config = dict(
    hidden_size=160,
    d_expert=64,
    router_score='softmax',
    balance_bias=False,
    init_std_router=0.0282,
    lr_router=0.000616,
    batch_tokens=[32768, 65536, 98304],
)
Below are experts of layer 5 (counted from 0) of a mixture-of-experts language model. Rows are named router (the router's row for the expert), gate (a neuron's input weights, with its number), up (a neuron's input weights, with its number), down (a neuron's output weights, with its number) and show model dimensions 0-159. Each number is 500 + 50 x the weight over its row's rms, rounded and kept within 0 to 999. Numbers have three digits each.
Before each expert's rows: a language model's description of what the expert responds to. This comes from a sample of Wikipedia text that the model never trained on.

# expert 3
It responds to: Table country codes
router:532412554487603484476460514481504508431555536525533534451456549456550460634444501560540482551592492420510539439513487541549583475507472390537539514498559484587524506455574477544536524425538542491448384475455502476461443486476503526581531485452524550533443508551430492534459471574513430506568431488535524595504581510557398479467426468551574478454538452528577507532503431467497386469518514505443521466511439496458567561558473450542562463587552390509518616426505455481506448466500441
gate0:485510463478586508566583491497478492482671485481548525507474506488574479578611551508414442560558473541467520593546458580523474472393484598549466472478459488429413501461512509526503400479569555473535543503472484542556448474538525557551578492454478448661467566445451533538550545467472557528549461487494502484489511494531519444474534538390595490477531509557426559466543504439557510485505545500451394529540489490621535519509438428481440443519544519534583450539491501550523504557525467
up0:526530468475375538555492434467505505553536460490422545568526515485549513502570536473450536518559516436525425486500473507513434446511483525490390490483588517491549495546405516476597606454511533475519584517533506482489458423518422375582412466433536527408516527451475444486513517521478536524501517616466463601520533498471453489618459465653493533577515475500514511430438550429408548562520550542533501545477503516549524489568527494510530433564468453564565473435481455551544514576410493
down0:496461381468475523471553453453495440415457422461513522516481458433489481422472527463427445534453517515532569422467484519495415503489489463435604571600471465455508398421507457477547473491483479477546462549519613509495523426495469604480509497436418484419462583559463445453442527436538546533531467534483527415501416585518481540515520423557460479475414477492382521539612620544416529530524499562482469467595554528532410483456578583475533542544461494500515497497526544504540474504507488
gate1:461559566474444517523492378517422437428567465463567466516539520500548406519479469612509510455506454575490555573563505570480567448438569526485516452554570578475493515412522529536506560523532569514552534476446521481453478594460410507413519450536451492549530516520538443550482400535448499582552519552469520470526366510446491559343535437495497522466502496481453520494560455468541524542550500502463525509506577481479473481411417529491529554373543517478461384453475482490462573458531527
up1:545503457495551452494552554520499541514433543524424571579490427542456592451515465442464520560557517442494464429452510435516382622577487472535422549421424438523543492618449444419438414510454500479497578551547530553561528489568610517541467618501588482464505430474462504492506569463505536478463518439484508548461558493517489450615489555497454449584505535563502485515437589562437490441466470448524495537473487540555471454505545482494477448524417581488477597529504571478499462511464481
down1:545471447421473470532463437520458498520514487524510558352501502484497469421460488521444481480452539491502551483438496437507512589505503511553555512458448415400478546509542431534481461566501523518486542500567502513549498440556439522447541531604505432499405515505492564426538497356489541523411512555543534477482585539495392513562484562478496478535503422543400447459515507498446463503557489393451508444594460517557431588542627567517423519470528483464410447461579588528469496479507428
gate2:518511548596475499619518390522509429485553508494440547476621543568519405504449484555541439479433422421515543519586458543398430467520565512488441453538498501495474514501485454484536562500500591459485499497471501478410502521508389582528480581476545467552564555507431454543537482407534575552540551531554519525453465578528457547410553502491423569440577421592517488501558484511466511552488516472503515465569538440553443506395441517440475480497497546506478462399463496546530491564407479
up2:517419620471523584409412507534469566380409458491493486542395482466574508447565466474510534466507483557493436424463568507553520591505575499549533504526461570478455449383455494517523490474522527472466534474499510613478488501564533479478525489501512552463489354490533563544445492611548511530443490484492473422494473488461587504505598464485525359462452565587518554511414522487513489457474452502481444445493504596456471430508511520535580526473548516474626453528548491515488559496498500
down2:419486593487551528586510579485472560502508483444420512505511450595473556515536605519597465513501492488432510423441464520450546460514503420468538524498399464432502531585473531469502451447505585522421451424478506473474525487484553465461409522469489434619494488435488527451532450499422499474533391476504430424476454559436466501468466536412522459506497472591503527458553464604404461513493448496507412540493412495471571521474518517499460503500531400403505499466569480567567530474379429
gate3:513537467522529442645541573511450593505460472556470526528524468554446430531494494417536510434479441540393454473457406420480385462516555577459498507502423529513467443498469496556492479545559505552474472525509523406507499551568493512457467505514514498499441475489600437435501421551441526524523507481634467535476556386416407495545366500590484496557566531486494490533551588523558519474480510489459490471553500508539490481503627454502476567467535477517490516483455540538458432529594600
up3:555513517510537509526566522456536493516449454517483594546432538513534444479423495514509520474538454536482513428466498556431502537512562555474494497496414540491508436503510501488413388452553545532425416523520468447479440576477484490502444500476536572531495464476693440353505480523501537494480513551631395519504552433505486415546434456577472531524461503515492526434537570491533522456459463480576398497573522498532454494502620513483478538493506482496515516616419495558581495555627481
down3:485563490570528498471588546620449472524445514547485508499450490524509445454506381609460492538495530520504521488521468569517416484437537433477471550500448568554448451480466500453552520596449489425526466573621477516460510504477503510504507537474525484420421525501509433495578463652538524469465454481409487496510567495445392346526434553442468480471484554498533566465543476513448415452640545445512463471490461471447564473512486560449489487479528483587587556524540498475539486425453496
gate4:534490468501506517463599474493452646451565471492504554517513491567551616544538420504482475471511599527419585454426550506554430476470491433526467487554511477503573497499447522525516476554542485438538564605578533462393585566501494456525548522506461459487604531461570527532465443492508480463587479514472501389528608587584552531526501521482518482411446531584492471487497460608451443494512438542495446565529465521485501586485506468514393454528469467533500516524566622492432546529511486
up4:590494421496464424427490479532536520551442498478473514580466461475403602433465491471514557574422503528429496607467397515516494504488514498533498502480535494455473431563551544475567457502513512555532488493540462563477497468501503447571480522454527538463484467526472434507508463455454445472513480488476504509564496505508546547543378388542507502500518518470398601485504525597434548403514456621429360530500543477544607454521595547556541494560561543478524502466428600400490486483442429
down4:479472495493450472514374465555560480550508444560564487422520518421593369375519499465488385471436536529623558504476493486502440551436555532522532529499449579422511441420584604449497531397439489501504483476471480448500483503477398517485451543445434511544505454470564439518477557522500562553475428584494441475565464542444494503467455451414451505528495547517510509461509498615493529476524434505585523556500520536465498473565562575475438532484540469489505425476584583513512429515465492
gate5:495358514509502497496507466551476514510595497529507469463496473476453424499494472503452473510538582469537484516586513553387526486439417528499508436439591481430502498504610480559473501588404586491570555511518501497478470502472550491507435439460487536529577528516498573390575429493507544546510486569524520361487576476468532549459508574516529483442429362518578512405530477492426481572576408529501428497590441434520458494487476468445534492524465460572525479457614484458491460519450500
up5:590486494547450544527476585521499517538397469512536492525467495518553456492550576448506615530521515522541478525469440418575475503557520509522516582555489557498478545503464568419534455479494403584512607462459577579451527427484527450443479591511505492426395509410479529547500460499504413463544534488509482538561495576442446575551513420450525588525566543487421514586464503448580513552529657460481492485507479574577577445448485385582519537479507481540521509565503511474501503470456477
down5:575411447476467429496527487550411533518428441453577461480452516550468486455497480576463487599468487469510530527474579445509535438518500543524399500542562523516550561487445522465519482521606460594495509509410620552530566450478586452477481559477492413538505486472527450588519486557502574539440562524558476476576481458456544441477546512410447550535447526494374517571473561451551485583478544511537542576572540497536414515475522529480436554408608501479491491433481474530429409501456539
gate6:492517500443478517407465518488412471531452488562426564473488435542558522391516511596488547551538413515464472526500444533495417539476560452450436480487482593470475475521570527462467463550441539462431489479479546502561482517523498550517564428596522496458490414574515504449470506413387428458498552495409440510565610527345467581517498545535420475496513485477468518453580578552567535611496484413455545595492497513495488498526505517474401510515390464500471483490517536501438505566569496
up6:531502477505565457480483416429509510504419447514470514486453468468535637588474465482554490528477460467494352462480426490472403465492508503491457478438578516610518517514494493418468447533461486429458550520510496482491483431488513507572510536502684442515493483610490493505507481557441391460560505478528495466503575584510544527516554508547450584502425348512602527583528602568562506515550521468496486440465509406545474534539507532461483456574414464529472509479531489444507508530536515
down6:549516438471457491544521559573574482511447473562452475451401478531567498488363530501522468491479442577521422484413500477578553487494526572496447425467491520552475584575499469543443472481525433535523502436521478566461551534521545490420510417501527541507406519488515520449530522379482532537476431447468464490451513602510505531333588516511505481554547494512478440415480442542522465568542533525565511530503523452522605435516511529571478388510378594435570492489510544479577493492482542
gate7:378559465528470525488456543463495353444501465463495535526569497463411539472538485544519460569461489438500456550507494495487529531508560600458537555526562502407578549508567422431467480597526515460522527420494401506430520435523552461446529466516445539503536544541497407401545569445496541414607475471516428537385572536518449481469449525482473479434432425449577476518489452599475466514508528422447496422454504461531471492426504572525461474452508474547428464551487456453509504534587541
up7:611508557472531437512496484549595549544400371479567464429480517545489481563548411594458474510485473552568541517540512490483416467542523473572425491450453505533424458446473446451555472416441467553443462490485494465542429437505413427476491489503456501502506482535417527518441461460560507540457454516490514567533549465463549520554504486490590554517434469489466490508603636529529459569533583517599537514562504443495536536481526493550628481542506549542436515508563470460563542420555594
down7:523487432525534435443525431494465476517499491416596470496560468457499456483593546493454508489458385468556576551477567409439400463554517535512439501457470502518501467470415491437486524437519488534479501580551585531517534518499461524454445475499454474553542431437521472572458517495589562542507533486444508520588430475490531603453553493469506513444559542446486505568609575499523508485525509341453445433555501571423405552535485417506501576507517478424450555546569524432397543448485486
gate8:459521544490509489477550455528535515495448501549428546453411453497383470455449544523483513523442547529449575516515553478529523461466514527509459478415469484463532503547611526493500501500474648513522410447448469444501438523522476480466524536511536487501545445460545505560482474486534502440458456603470530441571549553457522658485533517493397448513519620463482535464524471507454493394553492444551525434510520507525474494585519437525496616520517514296483481524465452503399380506469496
up8:505423512549507432594439577426501477391426485500496472540419542464525531537440536464481481479535505449449460450626615458479475532523473548477451430569421519560521542575487467519467460518478465434449431586518500520503495516432510480532491514441351521569493498516503495569438544431572558453535536530504489493464539587433535501493510489496490548495569533517607466538362510453480480444514398489496526530507527520493418603499386494534483521530515577509618523528496443441530538567442459
down8:466421509513472488467551515480421531599531466501573537421447588475528471530586485500413478428467425446541478497509526500518482585526471525510513485454389447556472673506537449471454526478463524448552476586529533507519512481417506479484501424517506517552478386488464526576578464467526580503476444553501446536434480475451391485491523565542519473540518503472578522446514494442464363425474545526453493435441524522428416567643513588535520596438536503544525518513500468498568492542487484
gate9:503458495436552562410457494537547546465668414480398559417494559535449481529522586450492483563563412365590437593470522546529465536523550444537508499568609565463472498447502427573531475535556638468543476463412494510553510485538498470537556498477490492537587468495503524502483553456536459542502552538480456492489454500481479530515454506508533488517469517482521538490544534532553416501372434584456495503547486455561547494473455553438608429498516451433507472477536492476524555454521426
up9:469487484497549452529464481423491609493472488467513536582522593496415489508484472496444455583519457525474506508585510408515520548509517532468524529389479480469431560510558535489507481483539443462595545518530480440386436519498514544425470568515516519456454480479491507442368512489455503458509486536436581462419508522541488435475511438444479568587582410525532524465646526469378499501577553491513455486462559546345520384493493497514427446481500530464466462421460581467544444511541512
down9:510559457482452588522522554471520482491520591503493655524537491519509499465449485544527592474510446456525471535552536405516438501466458520607443434557514554433469521512491465535544521519460500533472442472508488492458507456475443496495574506561514484489477496515570476508522566541600536499568525517414510516527523580420547614549488551478557454468487478477627501452414518571566455516437573601537411542495457660487455478471512402572485452511548557446494510503490531592495615583519454
gate10:451474549507520512547483494453442577491478639507490498435418508522503455537475506477517533514538499521501469495476508536434603443550430482486533522520428483517543438500341563662456480473444401458374573561500495530510512531490509491511490520500504538548495555544470439532509446541557413503502514483609490525456449570456564549501540502581499526459573526524533449487486507506552577465503477536362514401506492468441509501442587441566497575474496467476514478466433426504516538376382506
up10:490405535412419440408497435518492451419524488558471481409536539524393514511502507525533505530375490559447524564456463445536403481504531376589521551449496434443515617486572473495481502508484497481586542577535517490491469400502485544489535507493513530434517566468457479522496496521511538519476490494476552528471474400513474543539472527473518594476506444650504498385436434479522460374488486513495509488471498528556359484500497516449567480564412571589508452462463516509467499460441491
down10:515489451524530457487471511452554408573489512470529521536544537509540441514452567418507410514508546493479542528371483426487444545513499546503523387507564520394545415508493410463523510520378478468426440521495578525547443556456468540516492315488505458522612455506537490511487561495473531537564507443467564457471478518511498641441540396518511543506498489542488480552477466519571502547472392523491573461526525506527490445382585455495552517453462527450466480543551429507541525563555542
gate11:493475519464498424494482482514520529455615476448474593477520453474493418510620461509421391534501517466513459418588541503490546522487606477452485423586390527522435530525586445419519488536523485471530441484513578425516516463456479498453455572478497403453515437458483463430537492447483497639550503504500559522530509504447487426517598458556493482546637521405542420503431405550459521512466505467510531438489523514486571490442488492439428518493458450487552470513534475546502504580470619
up11:431492491480524459558498495493542466459498471486438515463525536475480434522542452501432447530565461444564453377530454498490587510509665488503556579520432489549468515456546418479495493485481474465504466445420514465484519481467486547518504559389505445497498462466509506498496399432509427613522482413596556527506544624461482485450513444534538500546562534454571483567474381470468512575463534482507545460480511555546513417500522440536442527513573519456562434501624493552507441611377539
down11:503523495598546464591515546460506490569526449466474531559515488402427506492468487508450417547533468495459493459562428486529506512479483524445490491460506441383475469480508463478508410507531490588469506424439498533472590516392544460458498514465560473461419462448491530539559484633515456554554498480496562467608523501409537537421468484491508477521488553462557404501405407453467436468518444532486484549420429482453441384462497481489551411463468473577457451453402528591499542610439472
gate12:491416464534469490524541419438463498426474474488606492536505549468546456503472476529552457457441593577434453542474440481475496506503411445524480485472597466444454452460569525500544531523539433447543497490505515453584541599562597571448466418531504440534535569510486477472510544529521383446510494449595489453467486524388462573481486476481488478453416507573506455479361467516597454491505440506554503510526485407505489488471508481513515530381534467555481588531546582575392540427541441
up12:481470435401461452503516512503504498470466398469563487553498575446541559523421438560540501500545567633466550526495507465451498472525420403503490428481525550450494535472490474456574568506546521496488441536478584492527574606607564583455496583514520485595530494572518421474458461514571447496452522397588566471463547553414490618490480471541463556445484437530465434519436508568481479449498458510527511536503468498453491499475507499551504558375498555465504427567448532489507437430562407
down12:459419454547499476565556394509537595456495504486452462459522548504476543593447521452531521475527545551515443524380513551421436439475520530435470599480495489504397541474511526506496450541485506465490463457464464503604467551502460475526484392389600472501519494543557529526499531516393549556483523570468534507526444484522560528433531522387408523486571619569545550472576520515538513515463519582532590563517476500484460434466421455499618475500491496442544587465538491524480542440437584
gate13:442430518547544469456463434505452501421555531559555549558474500478481549528536485538491491517535490549459525553497550411419537592489491500530465552557512475480518528466448507430382472458558538500531445448523406464490545476460476516530518455431526523455525476610439455585512451491466348470470493515452500532458508514489466532369616473461489521525396529507506417478507491562495567565518483449455493531531549488545392563518510566433401568513405450537434470546519473432609623521525463
up13:522483498528546519584508489558507481461465513517446476515495500487473521499499472476459549516397522534424506498516445447481573562500469455521445512483537498448479529412448514405520378479519505618557438536583546589538559538558529446456486483511536532549483516547458353552488523505564458491421504570476498614484437528528513508439530433514443617458355477444404535480462560501426506558498546468523400592596551522518447534504578526490463506508543484429513454633446529458506453457542482
down13:576538536531513368520569418541491469491482481551508507593493478545501600555542455432494475474422601455467486514513505509510471515450513551500516594485416407482483512473508489453476466408562559567562479530390507481613440456503461513490572437502511489443552428480445526534406420502486517544495517507450460486562520545487478505526411507504503584426499574497458524392519380451426454520435588462542494496482500448535478558598470416433522536556474472491457479472455490443535549504644485
gate14:551503484508523500515480457531531469459571368518493497532521440502552567533433497488479452500472581529527485393553556577481489578480559453518542454569450550501488518491487530567532624519395512433460526502510434537477546465490486518532538590506534551647489490480606503500503440520516506567433528442581486543472513457524481442439529423420563444472581476545490466389579427474502486515499515592471532485480493489436551482414498482517563532557564486500488427484586616506635563515423479
up14:551466488385569570408437384482472560487521419512482554476563444518451509469557410511559547509427530489581477462478569507428462516455594455505550570481493529517514556506520519495419452573455370573608504447479460517590525553564465543552494563448512563509507523541531519625505472445509455567567490488535509512555401548561578590507544503441482426559494591512546488540495582472519467515534443474514503517385494498506534547554501464478577491567417428479510443487494519496491522509482450
down14:530496488598485578547413484542437563514566474470466472405587487495649406490417526438457550484538448483486554500417501506440440499445529429465500497451587446521487420568468444505585461490509502483519554422473511516484548471510413430495467502483507462551510423452520544605459469489516543438496523423533530471532434413525565416452467548477459485541602527515498427460474544507577485545483450429514559483481534484402495500444509503450466510445460403591503539421495466556630492481494562
gate15:510445437462504523491422512501510596492413504536587520593519422423551469446532519508495473502436556500422481474494504493493497511523533474569563450555558560466457522447486432517471346508517427523540530527501596560493551559476497433465458458547569571528425538537491432540493439533505497471554522508565424484448467420504569520502425422565402499546464452616469473383512477493494529433548466533504442487477503450594483537508589464459538558401341444505509490502440471493492508508487581
up15:520439525535498515457606472419515430523528485453391508461491586585416552537477527450474479506515504503572469604449588484550545431576431496469486491411406503431537511546546534486572591537509498426554553474510475500511479432497509528478543538485478423548577529436490501488491489436500542539484518548468560444485486604449537594534538552442516498493467529437600487608488452572517429519490506467471558511608511445415498509506387459578541477577623555515492483473489542505568406515540493
down15:434486387414588520494546519475511527476536447503478558540503473528445568525491510430549476534490523553533481507490541428437546469539479570473506466463534544486396445545568452485509468522492467555494548546486551443501478481510497545475490520557415445557589490449526589491505522406479451575485577500548488526463473548588461628463593492424519607596406441404507450575502481514500548566470436564484602561549483454409473517482457573502476509539492604419529458469534585531528401511551509
gate16:389463432421493489510504506515443566451472527481523502547565493502429618504407466532462498590525465517587592388448495516502551472553542483499444531519484478483534512447431425484430498525478451508493442557517458537529510483553434442334519532494528443463398559496537524455537468409507492425388543613544486576484546420538485533407507410401509537473485467515516484440550537558475494534440495516475480592474471497509380543485472498530575487485491522503505534592515499409506514465533569
up16:564505556584497428528447461468549459607475500475447476413521480525494440474514500477478596498460487532417430620561511512495480523465413551503598495461595553527513426607526529535506479573513477417522597451414551491516523544417555549630424447517503557554563490454408459550487513526489535549572464477492503413572447517459538501550532534521510487541474499432488468479397482384544516486579528526511560456523493464524624482518493493436442452488506461461483445461434525513502444542447424
down16:527609533448456502437528490550468452445440412522492493478503527541502459545501492539545556580489550542451418524574623444495457513553496420550570499528542560513484580414519530479495465525537522446541514493371522554450447476419449505511484601513439514471467561531491503509541557559494549494463562444611493593552450476465485473502516547477536500474571572420390468591493539444498563529542492513511562521402503489479644565542571534456463534451438452537571432452431521575451504475541528
gate17:539504479510464506440496489463505502441504533554533482507544477575567481507511457439525472436485576520479425464509517522548448493593532495573495349536455519488451500458422569488440518473464447454607520447470554436493494498527438526472483536493466419537474568348522470516459514410504476570518561483441492505542500555615571408495565465510480519546494463460409554559548507578424568606439492462478536428504513579474421438520448597503519558512452479391544519423479463555444469591435527
up17:497487481608488453456496427512453480522482426446457489537492525416525485461428452529512604494419446505524409616483503523550418594459518418439494524443483477549436586451607523494522415527498423493515582528533433634498577496471589513527546420536457474445517408534504548517465495537440478379571539537477530456480477433459459580411556460546468458550411544481510529536548539510480493512459510504430459476492512439506562485590477486490544529504449489564509480441483532496598398494513448
down17:538526539456536531428552538488525529572519524480492582522466468448664467507464487511499519510511425516576454512514554504542580570592588439590524539606522483498480513567517470518516401449376484434502503557497476567532495462406514497461519442478451588555458470548498569498567448520466532540474502456542592407511633520496516462491484549535513460489503458508444422539414478572516468508507404496481452456554501445565574499513471552508522471459531548458588511524478444546514402453413392
gate18:503481595552516485477483438552461447477540471530522606528499510449462519520453453397431512435504434517414507534580482521511482520618489431510378467442536479424439529537563490478502558493545548490443447554483559466509539587506487505497422500628455496519549426501511508463505478494472434483581562578463415448452350525554422450470591517475473479470523447532489470466470457620424523506529438431545486398535545507378436519456448464457420482469540512487490524462556465521536552526518491
up18:510477635570561505466460427521458457494526492543527555485511556396479465526468518482423482481462406462448570598593470568435477521591517456565424440488478468447463564576540543521532593497582506473412455573440498456497534573489499510469415489537523550478598457517486481452555503508490443527541526570462453447481380525541439463409536529495568478484468432536499473425527499565409500504567488493529479472515548544389486527477420480464471452482533469528469503498586507548659529485468463
down18:454496544546489455486489495506546561434497518554488466441496454445531465486554513438446530518511516508513416457617414530580525499573431529492560474481451546579478478521512475528439496524450512406467547539513487419565560532439627523489596571517451460506463500551477504500445429477543476602518570406589426430496434491466540572463466422476428455490501482506384415444501554570514470499543562586438500486530492585477611535452440447462446510540357453503462539472489455501489530528476581
gate19:548541540457541569518486425458460521428567468430410601477547534447571496447492553556492502516612446459480565467495531476471516536576486438484506477521544513569493526467476548504409477563521526400501542500504524494548516428507524472478501517467498459485593469548571512478488461486474497524481592542507364550517591519425491421535555443576523469585564437420527552386534523539413495524513513498531497514414522517457539442540472537411380655484494508509519530527558481444450524508486627
up19:409570428456539446625474551520499468514486585438507590406507454521544462569518476512577461515518420478517546497445476423580490546527522448506496485568513508485485460480489490443536407540546506533503563448411553595501406412521365498466498484518447472442554507531454518438416466467533474492503445528507446490456616513400472446561503523553435543433547481477449636464498470537487560607521536439524483524491514586505543470516522405476454579462440536405488516518526493511450549511489555
down19:505510455496513483564506479543484569546453553537398434481577553514546493565556562548534395488541495535399448469551569489469495460571590462442486488478503433556524419411507467426578475494497450515489584413587563504443555399550561451568620467463555545497533478452482490516530426556514439492587459480464473448455482503463452423553585478458500629517565479482555585487539481496507415590535460529480561491497457539517483473555552527449469493473508483489580507483467504518469613432582491
gate20:546470567469469498505560419523438564418481556448584563459393486446540408476562541517521501489510425490433562570494480586519415595463524525472433510496480491484520534431584526480483411527582566471473458608502473554534420528495513527488511481522507489489518409453473579521575504535453481477564520563482488422477473465502562608470410589487381497408524473585543443475516426497472447420467490562503441577530575508551463505494561466506515458474417505446516458516626484478472514430525499
up20:438500385520503548462524509418435527530515422595441515489516484511514441502488438462543515474489641461515453500532495437537478514494513520508549401503469470505505566461511430494466595516491622503467527509494586438414566449541593412444484409455560429451536544560477505429498417473557497461523500418565459563447474512444425457511552550538445481529489552498469485609483532538476460606468485528486561477452481439522569508505465491495584510510585464595462575438494476616427485449562484
down20:435556514467482478633473451521561503419553546504428465572540410432517463512537483520452456456549505484459486479523544530517549603542474453486519474496487556476462490586485483454453506526495398473516398515514463469598471490549494486483479471467558474492544561474462531504479515421479449374485545406520608375519533453503361529467398542490467454497516496545412429468478476437470527422528475403534453508476491485537547515549488482488578410483439509514582465552447501592529634438487492
gate21:491525402535523489532608534553565509502491499483461471451486430481535508490445544487479451488526531505436561491478525446484519397495531473478476470595550472538414472526477573411485535567546524478543573410564430485493428490437466491474518607544464456468516458486503534472455515464453456466515549576507557492407537450427425423533486510572529508447556472443361544547639419571530534588560503511502589574587520474535538605493537498468411518474548505449547437431485539530578429524544492
up21:520472463459513456405439534444497384549500468562514532469526618519436493477572518509502474410448502490546431555471524545565521610494525490492443452417414566453590525520530434551540469458510448468496439550478423477482527470473504528459605414454515530507478560494560424524560544535483574460516454425454466512562511437490567575517567519447549493501456455515569477451464571451552422466465508536505434512448480532513478457480484553553507426532481511450380571551498406606483575566436402
down21:491529493416537422521455451456455461498557525433573510516508483519506537439529514569471462519439558529473444508486467473558406605531594560506485518573472595413475531628490595354446433576556484417500412589463504492529500486506500534404472382490487454514585524457546484504531526513482551502570564549494555436562545495506508509445559476391492451531422551543502424442510498552551503524460450490538456480472532478409440503475484509550493530443382477550492518534428470527490435494485575
gate22:480449465413512404463502433521519451518545445497555496506524545519521527456493447498392468458500453491485517463547612534425536464533475489618527435494527440470579499501558422522432532523448464521498494530495490512566489407520491610442514429504550455365533529501461469488566562527517478539515530609517566487440414594599445506453524493351496508536530480506454477506538505494496480524483467564487565619569531585479434521402636481556497538544503505535584473547473495511494494533411515
up22:429520437535442488557537546513461529447559495459528562573474530498477502568439566482579539477519654468469537523484481496583486434478559503449434495512429379541549433475568551457523454456535504442614529558405492388484531599482524545476460481536486494427442412447499481480428532498426571508459507548474565454441555533456506550603489492467459504598499478516493619461457476526561522486454526474554604576506419492453417460509423553512533527545502507475476514418510447460456510539550537
down22:572455478388488526459522443475550510456463503514530522524458439490466512506592494600503464478547555424546470546450564551447488585505454550459499449540423342541460499529489530497576451421482509580560428460523527525427448534547424524412466538623489490452438496521559471478441513493551479444498484594579537444410506556429512430586523446547509598528465481452545535528495425434560536557482492516512528491541509579436505431448526457522453562500520515488409555502418422447495559569511520
gate23:450453527622510468418505543553472549514450541461527530509487569507564436569536423523508524496505401507539555465416488538435524470547454533490543556620472457540513425401463462548424464406486494432530393589467489580462530566513465510508504440477606510524478522536550427448438534594434548491434551474544524439549452500422439507442410491543456505510467548577375522459529523466501486500507477443512471460523476546546536550482505457523507532385523493400547513539403482530481591442489495
up23:542374524564485493580555486514461455530583535507490512458531518501538502464486476449424450579446548445552522483512484477488517515520381527422392513585374468557464622471502430452533449577673474569455516488505403496512499529501558510467548524520475512425511494443494618509573509461574535491515523563481491506454464503569506408479507469559509506545541475438501513522505485450514493514504563528550566568468493409388527512560533583497515516509609490412441468446545523522482523531579463
down23:521437480436577463466429546576475509492563514525531583501518411493489534484490479522568407536457437569596465517506454514545503472478588561522551399622587634474498538513522433621469508494572498443557473547489534444482517422517558520606447454498544507442425522497452558496492561485529542530490487489547391544544519449522498545519450426541482470495508350477542473498521512545529442500423497473568533506530444429553457604535487398514485449517491570487520450580504492574467539468531469
gate24:476502588464517526420552516521494497562520457522562630520559489499504519535499530570533434526511461549492474415510533495550530547460514462535508458496582623547466532598492473522534469565455484498581462586419545556504589495501457479433503547553571466538658553569635469557536503428478387508558496453485534519459576557461513460500499458570503457483451476528497423419495508550554476531615456488458532484520541475512489469506470461438553481487459388398513505550519425459418524494445438
up24:530364456516436532434518481512515457495504490477425425455513526499427496418470429432550588545489548534454489579470561561453497397499465511489530539471577326437444469439555513456518508550494431554442509414532433458585612513484482571539540520497475445516437504493374515527490544602511514509482571496520528480504392566553524507536528530469499463483428454460506609491465550473530469508463547472480446565492386602542583503493528503505564525555482529451491524428506515546510523545545462
down24:478501557467438527535543558479530470493514565560644605583448524610521426516492537584531528447495442495568471486473504489432524565496459489540489474495575599462462443551463454451557552484550492465509403515439548538501508501502370578458401502511457593531511446471432564507501470480532568560442520559468400507517502444513512569516503525529525457518424492452535507521438499546486580557501526526510529490522519527456599534581534530517547489500411536404560489496580398385486504527572417
gate25:516479413510529444436473488521405417416467439531545423416457500491520604529498491467504530474523528590474606514519519453384492491528528529528425540541476565563563525518526437356447475398393482555413422470534540444495516512400616529510445518540467533464566511546506540542459468459456486515479506461563498551534474455523467503478560548621502520558507447494419520541552518447489494444528493561493470388509499468499520465581445566496445446530517536493446544590507540510517583518408479
up25:515517457508519467429449454439399450468523403508483494412468523531568642457537472478511558474591531537421599485532514483452470518510507501578429539496495525610548536459509474354498473387467479510410449507507503424486484480440549526471482501517429505471553529534447548570377435444470506542572504502538506538550468562589469525483567574568484485526519506496440539587542486508485472446473474522462457397541489484485486444561476481482421429496534538431411591582554605534486500512497489
down25:494454494431569503551418528566540502565439447450516525446529505556438513457488491475468463438544435562454462457501476454479595529506534504473588564368492465539469553474441542578473471426541422573505510424489407487456519460521526467469521443425431475456518555562523472510562542441576501547379522421499492535416500379536532471425607580495591392452447461437529458538566484449579540484490490570523465509419498476467520513492488521511509507562572520423425494539558499452498472453418493
gate26:512556469531456472477517409494509514478580523522447489525507568534431576492381495524497399608470527448449446520555521535434536495468429419560559391513542450496552468520530476491510495479468564452510546544529489474425553515460574522478430467476591553461583543523467522524492470473560582589350525536539483537515621523462471472455512466467488407590489411520503513559418500523573506572553441436543525517522574476588492543434562603461448599483537492537442497511541547500562494470498508
up26:483526557516457477537477457596531479517530541531451510448495606571433534517409485477540401574405411558396546430521516596426571525441543450450512474636496457465478530557562469550470579522494480438502462479557433497475483524480504541479504575432573512577508559478523488428525548428579516558476485473604423571438524534552460462481542544532555500481581402603583537537548550486535480488580539459542514476481468464512483493452536544460447564477498548485456542480525497509582555414542488
down26:504490478577525538488457435542548379489464563429415444464547527414514522502516486488405477462569451563504569658517438475557502505473427525448502488540440507505500457557487516498461450534475516500370470557522427565458447523532473435553528475474483532462525648457547454560489476464492443511582529533478514503458381514505522484464493493499511516489554488487524517472351581579495419547525450462640461531481521423626563487507500504501480565537515490468522539533538563556466488513550427
gate27:496473460497473481563470529541424509427559472566550533496496486545580463510502511484524496497505480461522478451494478515460469485522499441435527514577480447569567517437513510569409531478505491538523518630562539590505559454521621495455501492507493487504508503334498503499499460473452436531583444494539448562534535461424415357484474442538363547531485490551515448440527567446523489528563508457469446505437447549590497479546529381466579511432519486415416488531532433520422581472391523
up27:427493492444510510489478568532396489494569560514532432468539505434516562450459516454472470476458529524435559501487533478446543521503561436525496587526579432522553493494490485514490402523598507505490428486520627570432484500515566522467482494556407511411485490591515533467525444493477469482584506411530572520551453499461524502505522485622355470501511501519489452410500458562529537522534513444395569522500506501572498416553488405433494455495345441475499559513483502520369424521529549
down27:531510542468430481497345570491527556516468627434440522473492514519622492520487557536516466488536452380569461515506559558534534586520553513514481537431474438521524527461450485520438548484478557501456481439486516526457529438459513476574503467498633553503439453535520451500450491441574469432581469455550484423547528488509502466505494543526517509482549469525470463455525533491433434515408535551603607562520441480491516480578604415517456488530495431517451586426445387549505560439444457
gate28:489564454472520516444470499469497491530449528499501611472507509480441412529454499549487485439506537440555474470491475444503426631475561456506585468571536506549467561450666511446466473504462504559470495509614492523494483504491531520514445538466469495465464477533535466409469406457398545439599516551429500486555490510448418523474529458562357440431479508551538492408583454542440573461421496455453423464471489516512422473556532391543516491471447518447446518440559501512474505455462608
up28:576469428518472471417466479439466466483572441481460460470481487423534537455476456470503513504531545473549450527425647520499553401508504526440469533511618485500573506477424505541568493561569525539521543436445518525498575465456553501555509508517529457458595477464424599470528558438486476527522510510320513413576433460504584541489553536520592597412524505448509425535493524540474458560509527449454420458433479455501540440549431474413528439561504527459509489437539564469533470476454479
down28:535501476426483500485496616427540557427555485492487615623478472432446459506502449409544431432535525495431410447505569461466535480572469519426479456503503518484516460480499464553506552390461483503501594459407591426432584540464459558536498631518503515463510563479546561533473502534485484526489531568535488446500418544534503561525515503496502511491445481486499443429489503556455497547526413520621451524460424433509491462470590456495476402418500585406440485446473531532542502516450565